Experts of a small language model: vocabulary 16384.
Below are experts of layer 2 (counted from 0) of a mixture-of-experts language model. Rows are named router (the router's row for the expert), gate (a neuron's input weights, with its number), up (a neuron's input weights, with its number), down (a neuron's output weights, with its number) and show model dimensions 0-95. Each number is 128 + 32 x the weight over its row's rms, rounded and kept within 0 to 255. Numbers have three digits each.
After each expert's rows: "raises" lists some tokens whose logits its average output raises strongly, later layers aside; "comes after" lists some tokens at least twice as common just before its tokens as in all text. This comes from a sample of Wikipedia text that the model never trained on. Tokens count by the router's weight.

# expert 14
router:152108172121119094130092130061163084124112108117102150104083097134100172098076126112151162108096098123135095122164165123113153157168192100086187181170189092179133068090113137158177110169138140154106141117154098178139134164174163128132171178083098121147095154083140127093119133091085090100
gate0:110037139134099129073139095134194199105112098063092114123083109127105060123161122113181150178135113143121113121125125152121139192133112129112175137175144104180104106131147094167135132169088086192150198138160099141177163170108150149158162122114074123164097144103141094124155133114144127108
up0:128208143128168101201113098117132119095132128121133124156118086125107244121093166145088105060135109199125100121151152188123167114148153126098134094107140141087166102100152162164111074111131161119082114096130098142123106076128157120127101150209124170138152098096162140112129185136114105125
down0:162111058145120151178118102117101153102208129112118130088153075136121166156104036094146157174086107216174155091151088119139146114166105178136122156165102134107045118068125181148141113149100114127084114123127159136133103155116150144156102108182125144132134088144128068144111123118109101124
raises: "ians", "ons", "ric", ":", ").", "'"
comes after: " ", "'", "′", " (", "5", "4"

# expert 73
router:161148141118140093098117081129180136094086122113160143128109082150076159113105173084110144126060086172130119099152158152120150138178203089070194190207153090183165096121117141146151092158074135161141163130167127123172137142150137156133135133093089150146129129113090134092141139082092091117
gate0:114142123120126102205079099065148147118126112126127209097109158110073147098134152175091115164173151075134161094102109166074139159118135095125109177161172134129150135130145147114136101136140121128142141126126111138132107081142201112109125136178087138177092157179086135071183134077171049106
up0:166167134145079134067135102173127098119124102138101066136095106183149139104107090109151171136083064157138105186150184142135152114161107137122163053073143131111139107114080087163147149135133152111083135092166148139109181170161080111143143129099159171123113144094177137137146080144099214103
down0:144183101131171126089215121137152121123110076180085127148171143159123116146107098093094111117077145151138129046094104119188131112161116116187162134133098143130115136093108153098146152095124119105128184154136136122175152126093108147091096174100134157084075149095167141182072129192079173107
raises: "um", "ry", "ine", ".", "ium", "ric"
comes after: " in", " a", " to", " of", " from", " and"

# expert 5
router:173108163132107116154122089140182123133095101105108204094124097141110149101074140144097141133102114174122101083142175118114173142153160088112163173177154097128136102097130182131179089181097112113093143113165086150175176147188192143129121177103076143194110162126142152098131085122071134103
gate0:141149159166128143118090119119148131081140068072103113113103084182086175123082128121194144118096106143167127149158170124071184162163154093084158108128200095149155113126122126182125123150070134126165133117166128195119141111129119126148178141125093134149056097080091088113191158092135155139
up0:085125100055217127077119127156174121107146150136132174173120192093132163104175107124162076133131118126155149100099148108163160138156136113124100105098176129141122148132133196136139135111071150104150108082129098092065148131148093165174158142105123094143176072110083143110152044132120138171
down0:104077136158159084136122192117070160145108083116115122139133146159107166116137137144169133171123112084164099152131105116083110176149199082154138131105094125184132092189106086164123136079175117079109141137043099153042149112145143124127164079130148087156155167119116080113121136136165099157
raises: "\n", " of", " is", ")"
comes after: ",", " in", " where", " that", " announced", " stated"

# expert 108
router:154136149144089108145077091092161084107106081084134149091109091161066184128085162128119169120079112168163122154179146150117159137145162094125150154117171084184166104081113123159168087160120120140148135107174093157158158162139147143134143180084094132146103144097168130065131164074107071075
gate0:134183132111145152162097118185131140129130067122113131145144146136078075127077137144138141136159097141099080134159142076168129131129125087109132094122141086164178119096125185147171172180118034137120125182155167142106166086100156083123102167105127111101123117030095137115130096186092088125
up0:120079150152104103107141117093116127095113183128105114106131086086192179123176132089119140053098140112119157104114127192086132163100155114113121141153132127040077133192104099137102112115125179136116113115120115139125091180176094179108161104108122165181141189203161077102129124116136168125
down0:171155111190137127098132128140111183108084118109154162055103120120128160061168123133166124134126181107119069107077174072120144144116158183097144191130138104072119078139224118111115130164114111107160133124162147156120099143129171133161117098135139108141200137089104147155088127116161108071
raises: "making", "present", "where", "including", "day", "for"
comes after: "6", "3", "5", "4", "8", "7"

# expert 46
router:174147149152120085126085106115155141112094099097112146128069074156139156097086136104118156139087083131130112160194181131070173109152182075104189155160148062112147084100116145127149128147111141143118151131143108181139157157170167162134163179072096131139076164099150107095164148094101091080
gate0:142179132149124099161067131210135170162164080114143127136151138194125122132154124147186094126158138141150063115184150110145140134175139129034186146129139150112068143116117092124125130133144147131116133119089118147162161127148116153062146110080062062129116149105117166129095056152119164135
up0:126161132113140090145085143176121211176158085130097118138161154180123130128132118139213056127142115131199129112151164116105123129123127140075145137130132111124080181126134130113167128122143142124148121116125135160143125111135121149027132102050065054143133173142087102153092091165104167138
down0:090145131111128150110073058143107109157167127123159135201105162124087161123139131109113119108125119152137110158131168148126105157130137150092138147130187131127123087134000084114127166177090170096106166096125142149155135089068130163126140101086077129129079138132170124078148184155118141120
raises: "ver", "ine", ".", "is", "um"
comes after: " ", "\n", " ·", "Studio", " L", " backing"

# expert 27
router:153139146126128128119131064128201159096081099084076186089072065137051169090103146115129152124113110153135118108165159131079153155170165105110164138156165090138151135073104114181163086170110121119110151084163088158158172142129166130122170151100118136110091143084136103113147149096108080082
gate0:118182125101109069141127118185137152095140127119082136186100175120117137130101205125165110113150107145141160096119137121101124255095120146109130097114126109094127134139134103193142129184088136096109117143104121196122152152133070082124121139032129113137144153106156103116155113103132167118
up0:159110125146129201121140126070136090158123112164152126109159066150155116082115073102098147123126115129104074129154146146165146002162163107137132174149138120178164118091140131064139136116158099190118127109161147095111137107121176157122122135228124160160086104133136134095134136139126074125
down0:125141157168159110178141152140135127088126165112120108090116176114093058127000115123084089132078101135147109148159106085155093082180126126168095183138158134151114150134235098135142083151143137169149129143133140092084110106123167116169095145148143125099094124147163146141115129102106111093
raises: ".", "s", "es", "ale", "/", "one"
comes after: "'", " ", "2", " Date", " U", " In"

# expert 32
router:169091139123102073105119107123213115116109090061094160124057066122115159108100119152137163153087114170136135154155187152116148143145181089102169131142172091146183046111131149147147097190099126108106129132157118172105169166156183131111140165093079143155132121101119133109162140102088105118
gate0:125119167117190178116110123160064100129134166124159120185149130191106147134124169117169159058138118076122073140132145096144119124148136145153112108091084053122144226137135124097153086160156182124131124137097099081123152126137066089084136162098137156104164126064169116125096120177123110133
up0:133104113168147048139142111087196153110123101123101157101109166101140125107151103112102108162137102180149167081146130132093157112119144093117147162173173178163133067059097091148091152080122092147115122085159115171155121163171211159169121144184143121137084147190113108113170124089140131117
down0:087156086140153089121009109152094101152108132124128134141151084124159113132213116112118143172096148125129175103114185144136124123167089117177118121136141069136033095131164184132082083143162136160125152103121143094120147140134136159127108100135121154136175079108162113127146178089156183149
raises: "org", "ical", "\n", " They", "ality", " This"
comes after: "1", "5", "3", "6", " St", "8"

# expert 12
router:212129156136129104083112073118164130104122104084105198095116085146100182123087128111125163106126104177162088087166163159101163173180164123087152161158178094181175084113084143157153103135109132121094134149163091167143127155163175149141164127091111156159137139084138102111142102122098068105
gate0:135086089162111122178060117099114148089081090123109110160113118152141151038069138103139135175080105136182146156152138109058138141136188152095159124126187088095104056122118106126148108127118132074131181111115088162131104131156138085151171148090082143156082116144109149098140167107145138081
up0:120108081151156134162101122103155164150112150124134068151148159192149106070190086104128152154063146113138188127132164134159143140152137168115128198132165145098111118160145082136143156128099151122126152102088080151083090124108128137114094108077043083188094171160106095114122065126159125081
down0:181137118097117141117124118079071185108138080162122202157135132144140125145127100069124130153127139164120164087107112140149206093131068077144061116092130123182110164115147104151116158084132168147132138085106090110096170135125131181151173128190142142095097141127172158192111079077096148122
raises: "ists", "ry", "ale", "',", "e", "ians"
comes after: "2", "0", "1", " ", "9", "–"

# expert 62
router:154132125134101105131133088113160132112103123118097135093108102129091163116094106116137171130106096167145117124179185159113128160196155114112134162145157100141150082102131147198209083164111119129072163123167100186141127176139176125154131194111081154142103144131122123093184125063093049073
gate0:114123138111134227036121158108095159143134130140094145159157109126178132109153155165130083075082141061152118181139142079110118117042137109113137064137123119110145150124102111078109163113107127140091119140125105120146101082123094162096140128108187131132070147150192101142083123175161159146
up0:091105127103132161112167157109109215119146196158135101152157116079176126175201103096118111124133159125201149136096151106145083121097101119129090081111100151083109145131127057130112165119152123169129049187095130108113126143079112087084122168141174109125117190139147143146072134132129154116
down0:130105115189107149090076175087108117178117134078128147129178101148186118098109194159149165052106134130121070193136113085136149165108127121097166089120152117113173142141100148073142128191128113096112132105119137124186121124089081152099107135082149110091096136134168117071107109140163182176
raises: "===", "|", "====", "Source", "\"", "-"
comes after: "\n", ")", " |", "==", " =", " =="

# expert 97
router:158138146152086109130113114156164102115110113103081152080097054138085140121071127099130197101105115124089082116168153166108146136128193076121158131171160097157108117096090135190157115218116103147111164102178130164151160172171152158139162133121109125160117163082115086114190127122109080130
gate0:111138122186158127138101152106134210123137066129099110085127132111039126091127086115161109121110137150103127076114147105124148122173118113117123157095168134133109097144125165198185118125107172116159175082102182157145108157116134179098152125185058069196146111124110092091131079130102133099
up0:115163108194143173145145142110110160154183061126116099103178100134093094102148129140156093097120136141127107102149091090126117168125104154166104127062144107141075154177128136135131166092171142139144116099095185163136115128119096192081140091156059087200130111089103067121113063155145172132
down0:162176147173089083114146170137134181195141117108173108138130135098152127118097095120088154135151130136143108095069128162162121167157134141131113153214081113157105094155122096120138176144122146107073159089091121142150097161099102154075154127109067058166100187114055125092111130100149088156
raises: "um", ":", " of", "to", ".", "ans"
comes after: " the", "-", " a", ":", " and", " The"

# expert 49
router:177141154135108084129116083143161140103096114063105185096098099145096155087089164153124162110100089170112090123181156154110150149147163062095153142157179111170169065062109187162165112159115133134114145120157107172156166156168148104170175171110098161133139105103146093092133127107108082101
gate0:126101110191127086108126115079154155144123143079098130154127133137086115118091148112193146093117133167129193068153153101036170164141152073112144119151151116130112138050097083139142087168102150135144152115166095112131153124169207139126177128129088155121084173131121106108117191136099176148
up0:170163161082080131156107065167156072118106088095102165121076093157115177072104158154145090113147105114112126173157158106122164133152167161086172132145166098081171096154117172136099105159085130081091170083170119148169107107145096157090139112092138126174112091085099170148152098090137153100
down0:122122109157087153132132143146081132079146212131158177094094053133137121174137134119144103129167090157169091149091120135174106151167116096115164097104124096138137142121152181114093197115104170155116101159117148100157133177113184111163144094089124098063094097091145095159177149109145054167
raises: "ones", "ale", "ons", "ia", "ome", "ate"
comes after: "0", "1", "5", "–", "3", "9"

# expert 98
router:197132111111108142131112095125183142116135089102082141051109084160095175056099123120099159132118122155123116095171183115090179115157165120105168139150160088128159116096125128137154089196117127120067187118143107187137161169150161138142145178076102108172127181108108121097129129067124101104
gate0:177116154130179156040124117083160106138135105115129109151106098129175113122092167097191162165107128125082165182178133207122127069120133117140151137123153111129102120171138104118089169111148124142189038138125118138102143040123128101101148083176146090138114146083132125170140091156107120135
up0:099111145135078091233096131155120147099085138112120138121128139108105153140130104177101117099161104091150067104108124064115165200164124130117136143145130129145162120087123093162164076128084147121113200126154165148181144164125113179136108144086114187141154075161138108068150175068105131132
down0:103118211155131131159085161116138093072120132066104126157123125087116123136142122110123165117117115086195117155126184177127112101108090157099096167154180152084157085098172061156060078090141198153154126073166138126124145148157120125115113093147164138143174109107142158096105161116148114186
raises: "\n", ")", " on", " to", " in", " from"
comes after: "\n", " also", " career", " life", "History", "Career"

# expert 6
router:151119137161096092134099089100161154133095111085084171108078076135103181100066153122143159129111094166164112126160159098128176129156212133099193163172158115153142104095090160178137089142097100139120123098146092139185163177154170139146153169111096118162118121098145120086183128080086122095
gate0:126175083088128144131146089082112133131146118114124149104127169100123076167160135055117137168121116155062169060147113088142114134193095124098212091133121144132118142069111083185128149119181081096147117135106081170156159140155155137107088129134114083084126109101144138140121167040113147149
up0:138087140168116120112114163145130137120114136137110085141132118158100188086093116202146106095135138089187100171130145177090160125073144146164052186122136102120123117203137161079132124118084199146121155140120151126079113128114101103141140100118143156172143160177111101111132057212157116090
down0:174137142145108130141082137175145132130114125143112106116092139121147145083255090110130115065130144080116115136113103158082112116136118139172137152098126113088151041140192132097189141189152110134118111141177132099076160114119177120136187147075118131155083157163175109102138121108165135156
raises: "1", "former", "which", "loan", "2", "equ"
comes after: "|", " |", "-", " the", ":", " -"

# expert 44
router:177116157127121113122087082124173118102102123103069154104081095132104146090112166121150148127067125164161117129192142147096185166153184106097201148164179104177143112094126141180153082151080139161127169113150117180197137151145174119132149162120107178144121146099155139097176110079107103102
gate0:159140145134089109078080138110173121114110112100129166084093069109132164093085119145161211151146110172177131104165188123097155125136129086111194134156170108152115096092068170171161070176107133130089130093170116132120160139141152153169162178094094133182110130131145160117146140072093111105
up0:117068122121203127194115097126129150188129107099153108105169071177095084114097130123080141132177146147107157179111136171174110091120120154133131115159110153094149123057131094096126136129140123115151154098139133176142124138198082129107088177147127110116109149100097103144157235186140131101
down0:167141138131152150087126128137129128085114133073127176121060152131131156099113106133159167131135157068145092138174113096106090161104093150119104102092140112161094102129089154149159116123185111121112168211164101120067104068070224096156209117066143157124126138131133135105134140112156152159
raises: "ya", "ies", "ire", "y", "itions", "ians"
comes after: " |", ":", " /", "N", " in", ";"